python train.py --num_hidden_layers=12 --hidden_size=128 --n_experts=64 --experts_per_token=4 --d_expert=32 --d_shared_expert=0 --hidden_act="geglu" --moe_layers=[1, 3, 5, 7, 9, 11] --router_score="sigmoid" --normalize_top_k=true --routed_scale=1.0 --balance_loss=0.000716 --balance_bias=true --init_std_router=0.0109 --lr_router=0.00268 --num_attention_heads=2 --num_key_value_heads=1 --head_dim=64 --vocab_size=11913 --norm="rmsnorm" --norm_place="peri" --norm_eps=1e-06 --positions="rope" --rope_theta=3760.0 --rope_fraction=1.0 --qk_norm=false --attn_scale=0.125 --tie_word_embeddings=false --parallel_block=false --extras=["capped logits"] --init="normal" --init_std_qkv=0.0461 --init_std_o=0.0572 --init_std_up=0.066 --init_std_down=0.066 --optimizer="soap_variant" --learning_rate=0.0113 --lr_mult_o=1.25 --lr_mult_up=1.11 --lr_head=0.00823 --max_grad_norm=2.0 --warmup_steps=200 --schedule="wsd" --decay_fraction=1.0 --decay_shape="linear" --final_lr_fraction=0.0 --batch_tokens=[65536, 131072, 262144] --max_seq_len=1024 --doc_mask=true --train_tokens=452300000 --max_steps=3526 --dataset="wikipedia_en"
Below are experts of layer 7 (counted from 0) of a mixture-of-experts language model. Rows are named router (the router's row for the expert), down (a neuron's output weights, with its number) and show model dimensions 0-127. Each number is 128 + 32 x the weight over its row's rms, rounded and kept within 0 to 255. Numbers have three digits each.
Before each expert's rows: a language model's description of what the expert responds to. This comes from a sample of Wikipedia text that the model never trained on.

# expert 41
It responds to: Line breaks ending infobox, list and table entries, plus section markers (==, ===) and field words like Died, Released, Coordinates.
router:091137109131107134107116199073123165203136114132161131099117118092100117107172099180112130102125113113102171087146134152120157020147201139177128142090094149123158087100053105124118141159140174135089153128137178094104160123122186174131123116148150127181185144154124123123155096108182164145059112116175176147130115165067163176138144151121188139114120138095158133122117173083157115132147
down0:119159170083123127098135171116113130128184142112112110113120096103112104191113074102085128120122088154064082120137140102118111153038144108156164142094115087099142116092055103135114133121155111121145100176136128140101101170090072161206082156083094143172102086172126114056137074107141115102103151129122130130159171084114162171151135159142127133098125175189186114177100133168168107154083
down1:097158120134062119148123152143152073184102147173097133126115124144147104101076122086161115103138091132156122145111105170139135136153104117102086124177162112162110097110147141149149172154147155157135090066143122131106163091140149087145097116051146124124040092097108119192099172169097056157126098171196101111110075160166103126105087140133100091128186157159106134188112089094189172153149
down2:097153155120136105072140131150125183051155092141108030130101158105137105158153113101097126137119073145167113173178099140151119095147128136120183115138092167088173141090150123094100154140064099104119121105124149127156136117115141146175122087051166154094186104109149103090141080113114064167097098186091152168139130130179104135089113136175124181115140122151145131193158188124082141159153

# expert 1
It responds to: Byte pieces and short syllables inside Thai, Chinese, Japanese, Greek and romanized Asian or African names, such as ผู้, 海军, Mi-jeong.
router:155090144134177160126132165130142175175170084132117209163124138168136132131144094176106111131169193146144101140151110116061193092115122107167176142156170189136103075120033108141127114150119136101079171133145134150058121124205147117121141137165092168161141134159137164123183143129144140127093087082106139093140115138163177178131166107141183122132048146116161147103149132108128123151113
down2:148171128151082123179109128157107140122169124135149142099130130112117141095104055151137117136121112228075111137183154075120168120148102171166136127155114115185117089127151145134106124173071158140161103077122086132171197097170156111098117147163161157136189081127117162124117121162076137178115145140088158209147109134104116086093115155138193132160150095148078122079144085169111127171083
down3:116115114201083196147108121133121122090175105090138087104116125116085128084146133119159074120131112115096093167180125162168108110171137123149174125118118102100150093095169119132151111152108176114153134155159112151121099161142192164120142137102182163168143144197130105094108175121084195127169110146119173065161171141159155140194147162107168159105067160121114073073145129099128094095057
down4:120202146154118165129121106127191117120108086091150106093073159176119098114147075150114142092148092135086091079108124160055140185175121087145132145127150149059103109135166104172144099102159059139112106126087105119192145095096148164166149097153050152136108118176141128140125170093138132111134116147111075182119169165110134156154194117107153114143085131154170136096101095110157186092094

# expert 32
It responds to: Pipe separators between table cells after numbers, plus semicolons separating numeric lists and bare row-ending cell breaks.
router:120136090142157091140113119079130254121155119122135158173087107101129125163146097153056147106085167111078135112165157149080108099140157090139111047124113178134131117159016107155076066135169124136058160159142166090139135115139130126149160146176158150184142100154151161130125096085173165114116116124098119111119126130165170130124125107118169181117148142108126127123110137094109076128140
down0:124186145065145077095122193157115106151109165146098139109133134112114099126147156053182126102122102182154142118102141123092123087164191149149159094112112120140110124178091127105141089139099170076176158128125127117145146062089123115089101168149076127144090133136102130125202107111059093109080130124159185176060143154125144140162135124151169148191064100122141124153117166164117194110105
down1:197086176140165113130125181132072120127195120106160080129109157138118176117104099089039141076139103134094133136123180137188129189147100138090174149154097123074110114108121126105144138130117168099059093149108133058101123142124156169185133114120135165186096154132132129148076127166140162104130137111194153142165174124167141068192101136110149127088146133104141106153187144124148084108122
down2:140137092186096151133080078053128085123103063118170098163125091163161117134135114155132153103099083166124078122117138138126098129156187089173104118148116132065146147108132105137101087170170106071095092140106140119068146119179092156111076134152123130133130089122134073123120142041115123169179094156126078118120148098153105181089131133145123188137150188109063132087122113140156069145089

# expert 14
It responds to: First token of a new line in lists, tables and headings: bullet dashes, table pipes, == heading marks, and infobox labels like Binomial.
router:109111083107173136169099150119115176123143137072079156101060166081127121157135096167090142123111123113126124108116173108099138096138134083144128090155192196106166052160075076115160080125146110085073139115125152142075104088101127125076150091183124185127169097172127186120184124101151129121116128140183134097141125172176124153138135095110139183124108134142147125128115154091116090046171
down2:213072150126131163183104130095106130162120142134098115109152082095121181152167146158129145131126139097093157111165115122122123157174135134077170090149122076067101081101141121143139172088179126141165177103121161171156066136128106118124107090081136077115167103093110110158121235128116095163118176152107173127170154136107103125173100142135141068119090145204141093162083151100102141114104
down3:169116058161131088093131114050155142109136123090127146101146151108137139077121156104131120065119142138114138093131089128081151087179130155097229146130151167120146151081098178141095131105156131155110064135139139138141112143111092116167113102099167138130153103150123092163113159110130124124149125055098120118128201090163094070064119127080182202088152146128114088107157172172130106145190
down4:102107123114077123114186113153130129105113134150112103162146069096166183146221160133154112152165115120109119179142121141170100127140116161112155094122090068170156097154214158082125164126128165131199145114117135072154135154141150096153089141080116089150118148113119112056149201103154135122136082062126087145096170150105094114128109122122149145124172098101160209088095160145110108161099

# expert 37
It responds to: Possessive apostrophes and possessive pronouns, such as team's, year's, his, its, their; also prime marks in coordinates.
router:096149113117128164169085148091136159122139169076183122154134119176140115095182100134135137187107127134104164103146094075081130086125179095126123129140179132170187140169074099118111096144095136122096116154112185101105165114125148165118130056176124150138175140119098125173149109139109127058130108109119127087191089139167178170106122080092158155119097129105154209071153128169114166128199
down0:169183166106084100156137153130101116181094128132114117142173157161116137118109175177129124165172178068132103150109147066144055178129137119109055088135121146118110112155160075104135146085113180146123143068185105152124145104139077136106144142174076157109130129113177145116098108171091122151058126143147088099141033104101103113103182149129075150127136125137097078092128116102140158180111
down1:134066117183121135188128119072080176132146174117065136155159073159143110132196153148111143119118124149096088082137095120170153059133107108106190166120109116133113118092118092140122120091137053146135111106137172105094130123187107129110157132186199179117125106155094159162149156131181102160193134112143131116110128120118154115070077080144203127158060135098134108099117136128116151150164
down2:143103155070154170093144166140067081110075145133138093123145118151115170110132149092138113123134143078145124103091156171157120097080124094036143139080156193166112171165082074152144127095112091081065159117153189155135152138095082106164122093129103149118135104104095118120134086118151141143105091140122092154086094152096185107119113110207077105095111137087099175154130106131151158149061

# expert 46
It responds to: Plus, minus and dash signs in tables and formulas, plus linking words like to, as, or, than, can, would.
router:092110084126150087189119117091125143216185136107137189109134095135158090181109106199104147132103191118124096090112121119149118110158190170157170126121135136156135118144110130169157099167121154113091139143078161106142109083132118101128130151172118115119145139177105127109137112136255178124088170086149125148146096172135150106096163085149143143099119097113096103096139164171121092069177
down0:115080186158101107143126207097122117135115106095227129135155078078158097083177132057129110096163180134115131114140121127158106149127162125131128156134112075170110149135147114117149140139087090133155136157183137065109109108122139151212185090172111144146149120168149099085141063050120136079135076097166088143104081119136131143183139106139107110125141138115160146102157181100141141100161
down1:171136176082083131078131124111172095132092085187148137167191074117149117069220122099188124111079084089142097150120121158164133071132103111079109130135118100150120143113156128183164102122146149118149103193135100164166153105165122120190148138152132178152175104089110135127074176059132109127139157136098072107144146200139087143169106101134148170115102144124133142121137096141124110172112
down2:141145093134110094160130101153117169131038122135137085142152131089113109114138180126135106111141134124181138125176142090150183107077152161178142145122155138137136109141191074147096104093125077166187171107140151114131189097168140155113107126188079145135138118102120171094147199044096173109071124113137105105106073102100170090135116157090136191173118159080122116102119152104130195119103

# expert 57
It responds to: Head nouns of names and titles, such as Award, Order, House, District, Council, Park, often before of.
router:091128061089152121143120179092128155111180152060153160116102136116116136108143022170129133086139151119089103076129223149119116096159156112164113046077139142159154105101079140129120159161180155166151133136144155117102126116115147121178118154150079137154192115164157105092129139086169155051067137168162118101151123102114163132157132097133170118136091113114104154117109144113170098097141
down0:175126172100144114128139108127125153102124094142141150149190095127133135208094124105122157100139131143095103059093060098188124152096137159160149096111088094164175139095168111096147119126094146071192173107155217155092136128065120103190104114091111123120085106119109146141061109095117133133121146123124123152136175142094048126160110129116102171117153090140142133169122195134192126174104
down1:062127129056170162116109132095093130088125125137134062088156137109131158115086090128154157148105069154132131133134071127144141066156179159124119090133152144085108139138099215123116184104123071178088091136132102182143149141147066149150096148118159127135099178125125169124159053160149141133119115099110161145129153187059143131117174110125144154117073081117099166146111155130065167150082
down2:172121146151211144136187091083107197125122063136139109108111156104148134150162114126060120141107072104100137127172138154085101099189099147114172132145098122105091108166176151107134124176071125147117159183080111118137109104126195135125177136119121128193155148168142114148137094183108134117132131077110163128128128114130186164172131083158182161128130187147091080124150171199131115174136

# expert 28
It responds to: Opening parentheses, quotation marks, dashes and hyphens inside compounds or starting list items, e.g. Azure-crowned, full-time, (70 km/h).
router:128105089084148106179174159088150151143156136077130156085113135134108115131141085151133149178098104112108133064121188132119171110154130116190152132119186130174093093241072111144134109134080157128057145141155151154152130115123090145155153106186112148119181132182097138105164141110142131114108172141116117163116153165165136164168164104112092166126066119147123177117140150122137108025101
down2:064126146118172152118106078123117118140126097155111169146108081154127130134102163147138105145110127121148142196164094150103094110133099174125104081121105140116121148026189137123165132159127102096157150099182089157095129153085162140090088115027094110127076113130165096136118195136136117161093108097158152066128101145189150154087137171131131124089151141168092089130160066189144088142157
down3:152133164115099147139119166130139125145126185109122090120128153170128153153143174146167108163152085157191095182104059209189122117105159148119137087148170115073160145167205115120171125139119119110129177149152152130156128129143147098153120146129129152176141106111110157113148129130152130115083151147122106149074146175136224161126033159110119107179159120101161151140048143172121184145091
down4:145138153179142111140206181094091097173208173116158124115111130131101127139106126129111152134123095147078116052118126137181117149113084127161154160114138110147132088192096134106090124114127170118097168108135190148176140151155133122135129161141127050164115157151101095110108067186167181065182171200071148138180101143166102115159175123136123164105133116106106160138164126154141120128088

# expert 39
It responds to: Full stops, colons and question marks ending sentences or list items, plus colons in clock times such as 7:00.
router:164121093098161070167176127092108199129123106108169142056085129135118147179117118154111143093132164090121158121156145107110092111129136071210093139159114144141129120179078141126132154148087099129088174164151170140111151111114099141117144127192106170114169108094107111129185130144154180114080149080158220116158066123161149157082127107082152166135117142137085120078111158162102089173133
down0:090164116177167104140107098112139205054113135100125085121158116128120123111151130054105151140151155207131126074198100151162160150132121084153093157125153175072159082166102157132144150121073151097130073117112103106122137096112137169110121137063118144121166165118135122085125174086134168138168098082089139121127131124145158122094095177174144116128057085163071104055135097154116107114128
down1:117122126170201065104124139136105159166105172088178087102172123175109102060102140168108098108154102110114190136118126219147136162124174076095158132120156136112131103142094127102114134149115149092129135124104141121194120103158185158122135124085143124141135182108153138119187158068145085083168091117125179128085132095149138159098112139150163151190065162178138101062086133133146134146083
down2:099115104130092138086181109067114147161107177114113141120115122125139177115154115159155145146145134133097059121156199121100164064131113139108177155157149074151089115129188133133097084097116168142139103032127097144120170066171165168124191130169114135138145168149166149094118148152136131153160139102085128121103144104153219153110140130174129124188134116103146098076156164110104162072180

# expert 50
It responds to: Clause-level function words: subject pronouns he and it, verbs was, is, has, to, and relative words which and who.
router:081089083107176135128130091090141143150128154138113176089071099095140168197155086229124126180141170120135141072137151109094098099165162162175173127127130126192117147123141070138141074156116101150082169091183135117127135147104154085154177120167120167122185109140167118098131088099180185120071119085148155127181150158139144131168121113134148139113139121110159130098153136136144149093198
down4:087168152125135140193132162186127154090162072181120157103122106154129115159168145116115160138163132085113135102146099077190130104137177160095116169088095152152119111128180083111123112084087176126204159142131112085095109130145083145175091151139135117088175132150081137089104244147076127088165105140096193151139135135161164141127128147147105142143153134134134105175190146137131111127185
down5:158058108142106147126128137067138084159146136083118113121179087124127166048180168163149092139126087140121110104067127140129138142157104123172190148159139134124082150122082054152095106126108114120071151147126184130168124119133127117110116105148167121162129168104164176121095090126205141144155161122144087145180053104076148117093096124188133207166102110094101157092109153102139106151155
down6:105120085103120113127188140061078103120125103108129056193146108118110142071131190092203142128164152148173139109108110099084173140113126133127123122183168131144126160195104086141091133064094109179169115157108154133119097145136164180201085120098134122110142134107100112083131172168124120167096047104142077150103119102102142152109124136167090133101113105164072131126101098186152120126092

# expert 7
It responds to: Determiners and adjectives opening a noun phrase after a preposition, such as the, this, other, same, main, public.
router:140142120105169129141072131096182142137134142072113132144065105070128142169136093153096200154100211081091166130124134134136175135106148186136117086134148141149112122137130085148139131170138181147145168128146209117116124100239090100134165125145110155154192131130139120114134154116177192136096104115151124134118105180124152159164174130123152169144105162117114184083162098187156128089147
down1:123128127172149116207156081083103141097089113139167114164142150135078214165133098139104143127086185122111086151130143143164189158119159122085110135156082130114151090178108107133171084125114191091142096157082097149134113147149144158048079098137156153137131084081132142135178146100088128146123191058146136105129113159095109140124178092130131147092149135141126051115143100176183104097130
down2:117137121122104101065159112160156144124115155120147094130134156118095091132176073149151134141120146108198130149127098141170157058077123174182159060101101079088133087127193150122134133150071117112138149152156163088144146103133100091169167137107154139126191106094135166090114204141199075156136096147055105120134182156108138160098158089104157114125137120197147093122152159124113183112141
down3:174152140177118116106151130159124104151133090133154139166087104149121187168161112148122122118106078121073092142142174102076121083103087090137162069127137110111104088088145162112073135133085074164084113185146116070154125180156199094167151117127161110173188108063140088111112161145115190145146188167107128075140131117135148144130134135096135160091101185101125137116192170102122148185132

# expert 33
It responds to: Entries in sports and election tables after a pipe, such as MF, DF, ENG, USA, Conservative, Labour, and the pipes themselves.
router:082116080090139134151107161105125215120138145039118144130094116063171124171140086130118158118125163128092178142128135097078167039117148132129154094107152139161129115125027089155145119165124141129101146144119119098130115110187154131103155130175162183143149132173162153126169100096160142102034173105170161153161140138130188133136127163156155136151066129107147120112131149149129089097150
down1:138092104148138185166135131163124142158108137129168169163110116086135095067226100136104148156094104142091144106194158135132164119198115161098153101132093089127093108078123142072147175082122100130159055191115136116233098098122200101145130137113156117116180143105129075128115169150117117140086101081180143115143127086126119154129109139146113132127075108163136092114166127130151174143108
down2:092125126114169103104132094136162105126155100099153136094139097156157114136162099126111204131139085110097178104167096145127111133138097081181130165043096097150156106166114098138139106121136098116139135118046194090143111132162106145095109145086144203146205159160187147113135172139153188077111129107110118119091147127048126099139120099092190157080135156127090147117096164114107063147108
down3:179103129132143070186106163068115151185187176137212058112090106076107143126163087129098124102124122119150124059140132141185066119131101116148074178118159133102151104133149103172127131115136137118120189114129126155146161205126154144139134173103172131178135113160114144142103151122163175076121134106067135139133099111108120108123078133068176167077075145120135112135124107158138063134129

# expert 16
It responds to: Middle or final pieces of ordinary English words split into subwords, e.g. se-ating, def-ects, sp-ate, prec-urs-or, or-al.
router:151093119116121121120093181111080137128150154116109121122153175157133106139179100137088132072093161073140135110149129120097147112131126118142148073106132170137094131181107074115129065090118127123109168148142137085128203116130120120089163082138170150097132123134082125132168108078157159061123086051168129067093123136166185148163195128123162138064029134098093135105108147141077142138177
down0:130090133152143178144126164131161136097100197123072208150119093113129088103132112145136083151139129108123176150099167089123124173140140143126135072141118197099151093147102121097130109149135116122118128144065119158146123073150152137087160149125135087139113151097170126103168119052130158194131000100136155195130099104103137077102115142111109142120122157075101146077124122076124118140169
down1:182129222113103120146118175071130213160088169157100110120141142105137147140146167161141128085096103126133098113151185170126126182142152114088139141182133151159135150124086184123145103163161137125104166091156123143149152111127105142087133163181044114099150150119196140101158058160085110142102111125108127126143119104117121070144186121118064118092119118138094119219094112134155097134095
down2:112065149152129116132100147134108095106164129124184157019089147140102137113153107103162095134144123163095059100138147170144155102112077101119102123153104086106134148116085162106120132135148152163157078189185176117087179141102143159138104212087132144075148158162104168106093141128169159081138160085124159153155173168154118075113155143107178140136172095110138135086069152125110153140171

# expert 44
It responds to: Articles and possessive determiners such as a, the, his, their, and the possessive 's, introducing noun phrases.
router:144111088136130165178108101100130180154131154036151110147095126099118102153127105183053131152159180108084147111129120106126197098100136138136109085149172148138117135128112083161121104166085160124111144115113174137092123129121073123130184071182113164137205082142121107168139119098123175061084135097117131140178100147148154141146136122096135166123076086085156185030148151133109126121134
down1:101170165175129151110119103112078120113134075143169170120111145194136144089135164149137122102184075159131120142105129125121149146167091133140136127142148121130164055126167119158221094179161182161144147164099200138139119167141126167151143170108112176192129073152118138128069159199103109159144100107153167088115138093125148123157174113126130119141105065057155098108143137126135171061151
down2:099116157064151124086128146154179113124152117178140168142075191172158105113126161146127132103127111167083118127037128123088174111136115087126159170109144132079088205103166114118176109119184144139168211138118156116135093074141159047138094135078193115142141131116097100120165066140115082122111105109111118141085091176132113145144128134145156128146194161110160149095132158122129123078111
down3:095189107121182098094155087068111141060145162154085148137095127118093070107158201090130130108141161148179168182072060088152152171115162099136168140169131149137067150160078096141137108083137128091195156182137102155124124195103188134139088131134150106102150114060131127128115164181078165147130119132176145154139116138111116110103173101114128160097141140134111118126160104109140149106094

# expert 42
It responds to: Forms of be and have plus not, e.g. was, is, has been, and occasional verb stems right after a subject.
router:077081100112153129108118108088147131222119198144115136122064134101120148160177076227109130118166177130123133090130126154117102128158137130125128096117125085163154126142135080129103091148150084164091140104181136163097145132086126096104161122184120175126196099187173126112154075128165140140065092095163131146159151162135151122123131079124143151144085091083125192096173129110128145104176
down2:080113121182075155150139238161121119148179134045169092115144080151150121118187116111084099134125134144116157055110147092138138136067122139149122142176119105145104135139105153067072067142094142076122149110135100084163100157140181113171110085120095145133100157182097085105123153121095122094170108129160154122173129110143150096191144120155139103095072170132096152084161129103136125140120
down3:092145072170179113134105092185158155133176115078160098131116156063033093100122106101150126196094103131114112149144132067157165121089168134151151107130075118126127132104150105133108056055156123170149150121081117135079128110131125149089086100100151139112134130154143144122145176068132173115140133102099156104104149133109067092111048138126138135182107154124158068077127085161129101150135
down4:101150133090168148147056120123135199146136171186127113138077155110142150114039154093145145153095145141162144093163120122153090168073126183130083127134147102128076162150110077106097145107165156109114138135201120176104121186148082108143074078180130166131135178185136191145057101101122164104129102080099158135112119106188136115097168147101146125131132154162123147125154075121156137139153

# expert 3
It responds to: Adjective-forming suffixes ending a word, such as ical, etic, istic, ible, plus the conjunctions and and or in lists.
router:070068099121194103196132120101161135132158158093119127159116100117149130128137100139094097149154134118094137083144171093090167115187180132169108063130105144127108082141121096098146089137090138092121129089098160157099187117128122119079153110154167165151134158150168076122190149117154146068128129061185156109138184156130181175137115116115131164086085108071073115081165137165146113087102
down2:211141162169125137111160114154144082121056105109168180159116141120153145157109100131113149110126147147023153081167173200108123129098086101097131145166117108105147151108084101144170123170082146082128123116120084106108073148105172156154105160088118137133155157118191167163145106061115131138137083068108108179161105131151066117111140148128155163110116109175172135141092184083130133117107
down3:137095059163122147098165098096129150128119103118116100180100145148118134175133153105092189138148101190178141160113077071124095148138123057163159106114075173140145106070100133093090116118089145124140151159103117182125072117148075170103133134111119160147169177121083150158114140180142111159154146125152190126133147128091123185145106153077081161114102094161162077106138132068083132056093
down4:126184128118162157062118198160107202090082165103141118116193074119137120105142067119122125166141167123098149115121114171148110138118179097115126124135155150170136178159120096114156134133120110124114120123202093188065140077156109093160119081158177124095160120168146087092081120150071112144154114156120089127074204139122201135083149125146117116148155114079136130124135109152172192144133

# expert 49
It responds to: Endings of Latin taxonomic names and foreign personal names, such as -ensis, -idae, -ium, -ia, -ev, -ko.
router:102069107151115090144149202103145167190116109148111158130126082110111147147185090149105106149148154107110159134152161051103153092173214156152146117129126141102117083123057140160059111178115122158060126151142155143131098123131120123119144143148179162135131174133114125081166117122146167105102071118147173128125122149157153146086126125107203144090094156073183162074132182099163107090119
down0:094156057100115073158129083102094120102126040145122122146073130110119094201101150110121157180129162123155129121156126139105110115050129132137132078049138148113088110184089138170132115114085051121146127163107139131150140100120130165104086108081115154111073164194111120108141180180130092163107177140139135052129135120101110150123151119160109103153139207163129166151157135135148125098106
down1:157150094152118188145072152062202107064138116159141114127075171168162123135127150110163092135109146118119166105124082190169129170175071164133161111121093154122146135162134100179125149175084136147194152168098139168111135124153103114214130102136129111052152133131148129130102098093157112070103102078162117129144182121161120108124127096107162120126115129134054084169152104153138134111068
down2:135207168109181137111120118110096143095194151129122118121126121063060169115094109084097153108155168105161108089143126180115124103117095124116082146155111109121100100161183087158152184143108199124149143148106139115120219091141114154131160105176117185155172085123127158105108131102111209102114156092135104134117147110115161103148090133134094204092135081109139117130088136197088150169121

# expert 63
It responds to: Bare space tokens before numbers in tables, dates and results, such as before 2016 or 0, plus the pound sign and dashes.
router:102104110067142153155133133116120163188155116084131156138135105107104113117150101171113141096201137088106129111142106114111144111172127136255130131113100102099140122191033109155121077143103214153129115125154141085106108108141126110102143118186187173127124130131180122126137113088154147115064121131122186118173121109131139130125116109104166150110147129106141218112131147121096127041124
down2:124128146086187048145157180153156169162165081124132132131154097137120096119108169133104109119046136145186132098138113162123051152066115104157113165112130109084168089177160072065101162129104154103133152182110146148153112144144101155145128147109161149099170091119118215130161101079112153127122146123104146158107118108170146111063098153105168144095168095131145149091100137147060090092133
down3:062146148096097121121130099169173094104154103147132151117152096127137138128177139145142155088137127097212030134163122110148135083155126119109197148137095110158112131115175202124128134136131135107117110126172140170105080178107067095185151165129132165103182089205068179086142146101097072149154094194125104119119153139126143110086128090124102098163074146127144121126180144150139102146143
down4:120137090163124096076168170121119139171155106144125194151201076114159078090122123116121101055154172178107136132113117166121078140116110084164136138100145185113139172128121104185083106146082103158118130141110110143132061145173093128098144187112173099139136107106134119180138105117108117109165128159145086096135026097118113168101126106166174109159179161151144158129135134165150053145088

# expert 8
It responds to: Suffix pieces ending a word, such as -man, -ing, -ion(s), -ville, -ful, -ness, often before commas or periods.
router:111110124138157095166155139125123147121145132102098151150115106128133103077179115136086093107110191090103139092113121100141132065169155124147136122148132190138115122142107088119146097177099138179111130146134133082099176110117133157111194111131149185134172095169123084072148157096125129041127115102169195125139166164120225161157135145173178147111056167096114157068129163112196132087134
down2:195118166124162123121094163151093229191132121126145138175106110103115141130087118116119116105125175120104132130143138134182151160125187127070115157086081125156118154161155159077134146146152124108104128144176140171086181134109142163061130157111110130045101156158092104056140180127141109176072093188083172090116119129113143165144183115155120110154124184144120114156122164090164088138125
down3:115096106104142103123127120093073134105143057165152181126113145163138135162108158121151134103092132133127179103137162155174113131179113072105183122121142114180110122116158094134134079165063163123086145138119192193118117170089116111157206152119120141150115123101108202183100089207096159139060116148138131202105110167093078112125133133143088120160130136129088155190129105112146150172152
down4:188111114159097160153100123162133123058102164089145088195101111111116085067138101103062159154093141106086173112123135158137111155112181102177136093148083137070092096108135093114168122160164157121086137108071117138162100101101181170097053132111161155077117151075135151134096102101101111156156143171147110083178112117116141154076151137073149139152107174145144107077115125160144087083152

# expert 38
It responds to: Tokens in demographic and statistical passages: percent signs, spaces between figures, median income phrasing, and units like sq mi or degrees.
router:114099099064151159165129175109074122182118110149093136135123120035109111136143094092066185151091173135079178083118133149141141121110245112133147093160117120143150075107080101103108126131193172123067127209129168126101132102136122107111144089167106118128135112108147113124161112088143165112073127092125138135111128150088152122128073100079157147105101142099135177119161149140126077092123
down2:140109077123154158118118165087156123169155117108128109135149139090129107102141177112096133122171117129128193131129099183155150049116120183124098110172107111184127112174165114072171102135124093154140107141148180104155156112125119128096130113099073087079125125124166182086106129135142135138129227120136170183110092141122185166100068082158110145187170103113157149065043140145114150113158
down3:149105162198153107137165124157101186153145149055127120136128140111098108098071109160126101149071135093143123156099108134091077125090128085146143160127118102108076198077157111063132086147128158146077147091079165125127120199129131151150157062167135148103108106102130173207139086125107135137138120121133126164148112173114172095057090120131180130161163157093080105076128095093138126106173
down4:143117141146121010169153161153086122110160100082197082089109083120134128132086109151174152162137122138145204146183082113186143170112089184121102167160142153176133091030147153101148122149143125149133082145128173133125152093132134086120140123107162107089140147099164134140094058139096160160107120158125113115123149111162154121147115123110108124127179170104162096079086185125160125104108

# expert 24
It responds to: First names and word pieces inside personal or place names, often in sports tables and credit lists, e.g. Jessica, Emilio, Maharashtra.
router:133131105111146115125144163131127191130152126118082159149123108151127157188184107156131118123144160070103175149112124128124140068146171138175123117118163151112132106147088104170128080169120138135051140100116148075127120118174151160112211118154117210134174135132157165114188143082136118132132125089139208119124114154127217216120144176127218143084106138108165127096148109137114146105145
down0:103150055148119114092139132101098181065144102165071154142095129122140172167096112075130119167112137129133181137184098167133075066105117132119085113100143141093163146193129183177106146153172138121132070135125160111104099241140150143104104122127115135134179145057147117176129124086177137132137145155112153146162054130130114154083132103096139119157133104179149131127118102078168117080142
down1:096185151073123165100115149164110104096090111139109111135101076144136137071101144091128116151151117119108120153102101159098159137120119112118121077092143142221152198116125091118137138128124134108140168108106122203129169094089037142192137089133067107180103073145144182175103091095133149149089101104157066212160167115111126115133130096167079118130160123127157153174126119158118166114126
down2:120094138167149052154169102114123196145097132139149122160116181102123131163134117179158093165153128085171130138164120095102119104175219168092198106147145142127181164153112210090095141131097109100071102130148144107118126175157099152047136173149103130121144077119126101098142166129125148093212133099086142109096068144113149115129159133106149128113058104085132115109129115088154118127135

# expert 10
It responds to: Conjunctions and clause openers after a comma or "and", such as but, including, while, however, they, than, both, some.
router:115131080129221116172126124117124116163171118138125134160094099107139169178126104150115166150101127093070126112078126105091128113159179132191138070189129131208152134128138107137131111176166136075104163126164169079141119135124168114118204120173143183156133153153178123116139104100170174107125156110176169079167168163152157139110144132144136179156101095087072130100189176159148111124135
down2:144139150097076140147192190115085088160137073157070190124099172119171074163110159094158094131120086200109085213108187105118080116116131103116121148116089120112073125156162117166137103162123076116113119132107121092099131109165095199165102130134166069149136166137119143126155087155106104170117137127162108173146113123186079168166174146137132148127148152091109115149140152071152145132103
down3:101148225065089121147131127187106122111139120136098126150118108126132107149173138150082095118150166161098125134113078094169146134060107126065068175130113111114090068156181144139142119093155118185160142173103137125060078125160100166141133076089084101108126143099165119104101197154147119126086155115065125158127140175141093154151129098131102131125166138127180168146073136088093118073111
down4:157175174152160138109118119133178164090192176148098136179165084105148079184106122164100127110120100084099113120156098107146183200087170107112126116108141156078164188143084120139127130167145083128096090183128156132109132099216120146088110095175109131119126103113096106088105137154135113132206116144097072096103149134110065162123110107114154192076111157159139124157110092157109105160160

# expert 26
It responds to: Last digit of years and ages, as in 194|1 or 196|8, plus time words like century, year, ago.
router:095111110098207134095110163091106148110176118099090142091077136104113131149160103144074165120137150113082192131179182143085158107104118184143102101105133137139116107136125086066078140183087136154143143148131166067102100074112140162111200118171129177166157157144125137144162145151157168061131124138148145146129133132113157165120158075163172173165134135096179136125149221130139127086097
down0:148133130113095122186132118155085108060174116113118070099109112135147183159112084144112171120131146141119087078186169155129135109123155116099165160158227152151172150131192129140153049170140101197151137103120136091110162121127115174071110113123098136164175110108067139131149135158145075165147153104039129167161112158080093184140118161093132102119112135134148112106134117137137185132150
down1:099123126124072166082163120134155108153141118123131117091133116176160142110153153137189168112147114109133087163107160113092158152136138123108144122176107106136221181098097143136125100117218126179088099060150112126130128167101113155132118164147104126074096062160053156186132128136144110130132118089121127113060149198120123109114124127119123108124150050133074169097109072080173168174116
down2:157166190179143128149147195071123113144174106115136141133093150156158142072111123113194224118092112123137124138153060130133168101153101137104085164175122081069133116086101110166139106120125114176096154156148140125163181142095158130157155112134153122117152062076125148094137163159152117088108129164096095094146140137094127120140094063101087159059151120166101136133138064145189105153101

# expert 30
It responds to: Leading digits of numbers in tables, rankings and statistics, such as vote counts, percentages, list numbers and chess moves.
router:059136160100142135112155148093102176113166139101155146157113113141144116178140075113072143127110162117134171120179208105111148115189104166157134032126117128102090120128120126133160128109147103132114126095145150082136128116168127118112150116212115132112157142165102185122186115118144197075048123086162154165123142109193161167112103162188156182103095123127147165107120161101136115067131
down0:157199166148150090131140158159131134126151104152073098179080135095151049182142107150134102121183145087147145108159089113140141113126068131133107091136102148165141146098143148153127116164103078149148122079188151098086150131152115110153174112154189107158190139103131134026142087115083139126088173130118124155166126079116129153106142107060099150162102125067129121151093135151126072176076
down1:128085113090103148091113109137137123165170089117125164124090146152133134153086163104089097117173158154112174172072089146156046147163105133166136149109148139102078121137128124162137160068138078151090164137189147158126088111137142091091111085156162160133097105111220146193147127098108147185096178137079154119123102153197114158101073133047159134134116110156125154125116111177129152183116
down2:102112167119065122144117104131070151158149098119073121153103130191120106143155121111139149164097125136097124122066069155138136110155072109128093080146171146116105087089121169198146198134059117117118161084154127108155124104097161092144146123054160086155128117058167123109135130119063098107090135163128121149180080121144091172161174165056095121132143085164144128119080159122114125164089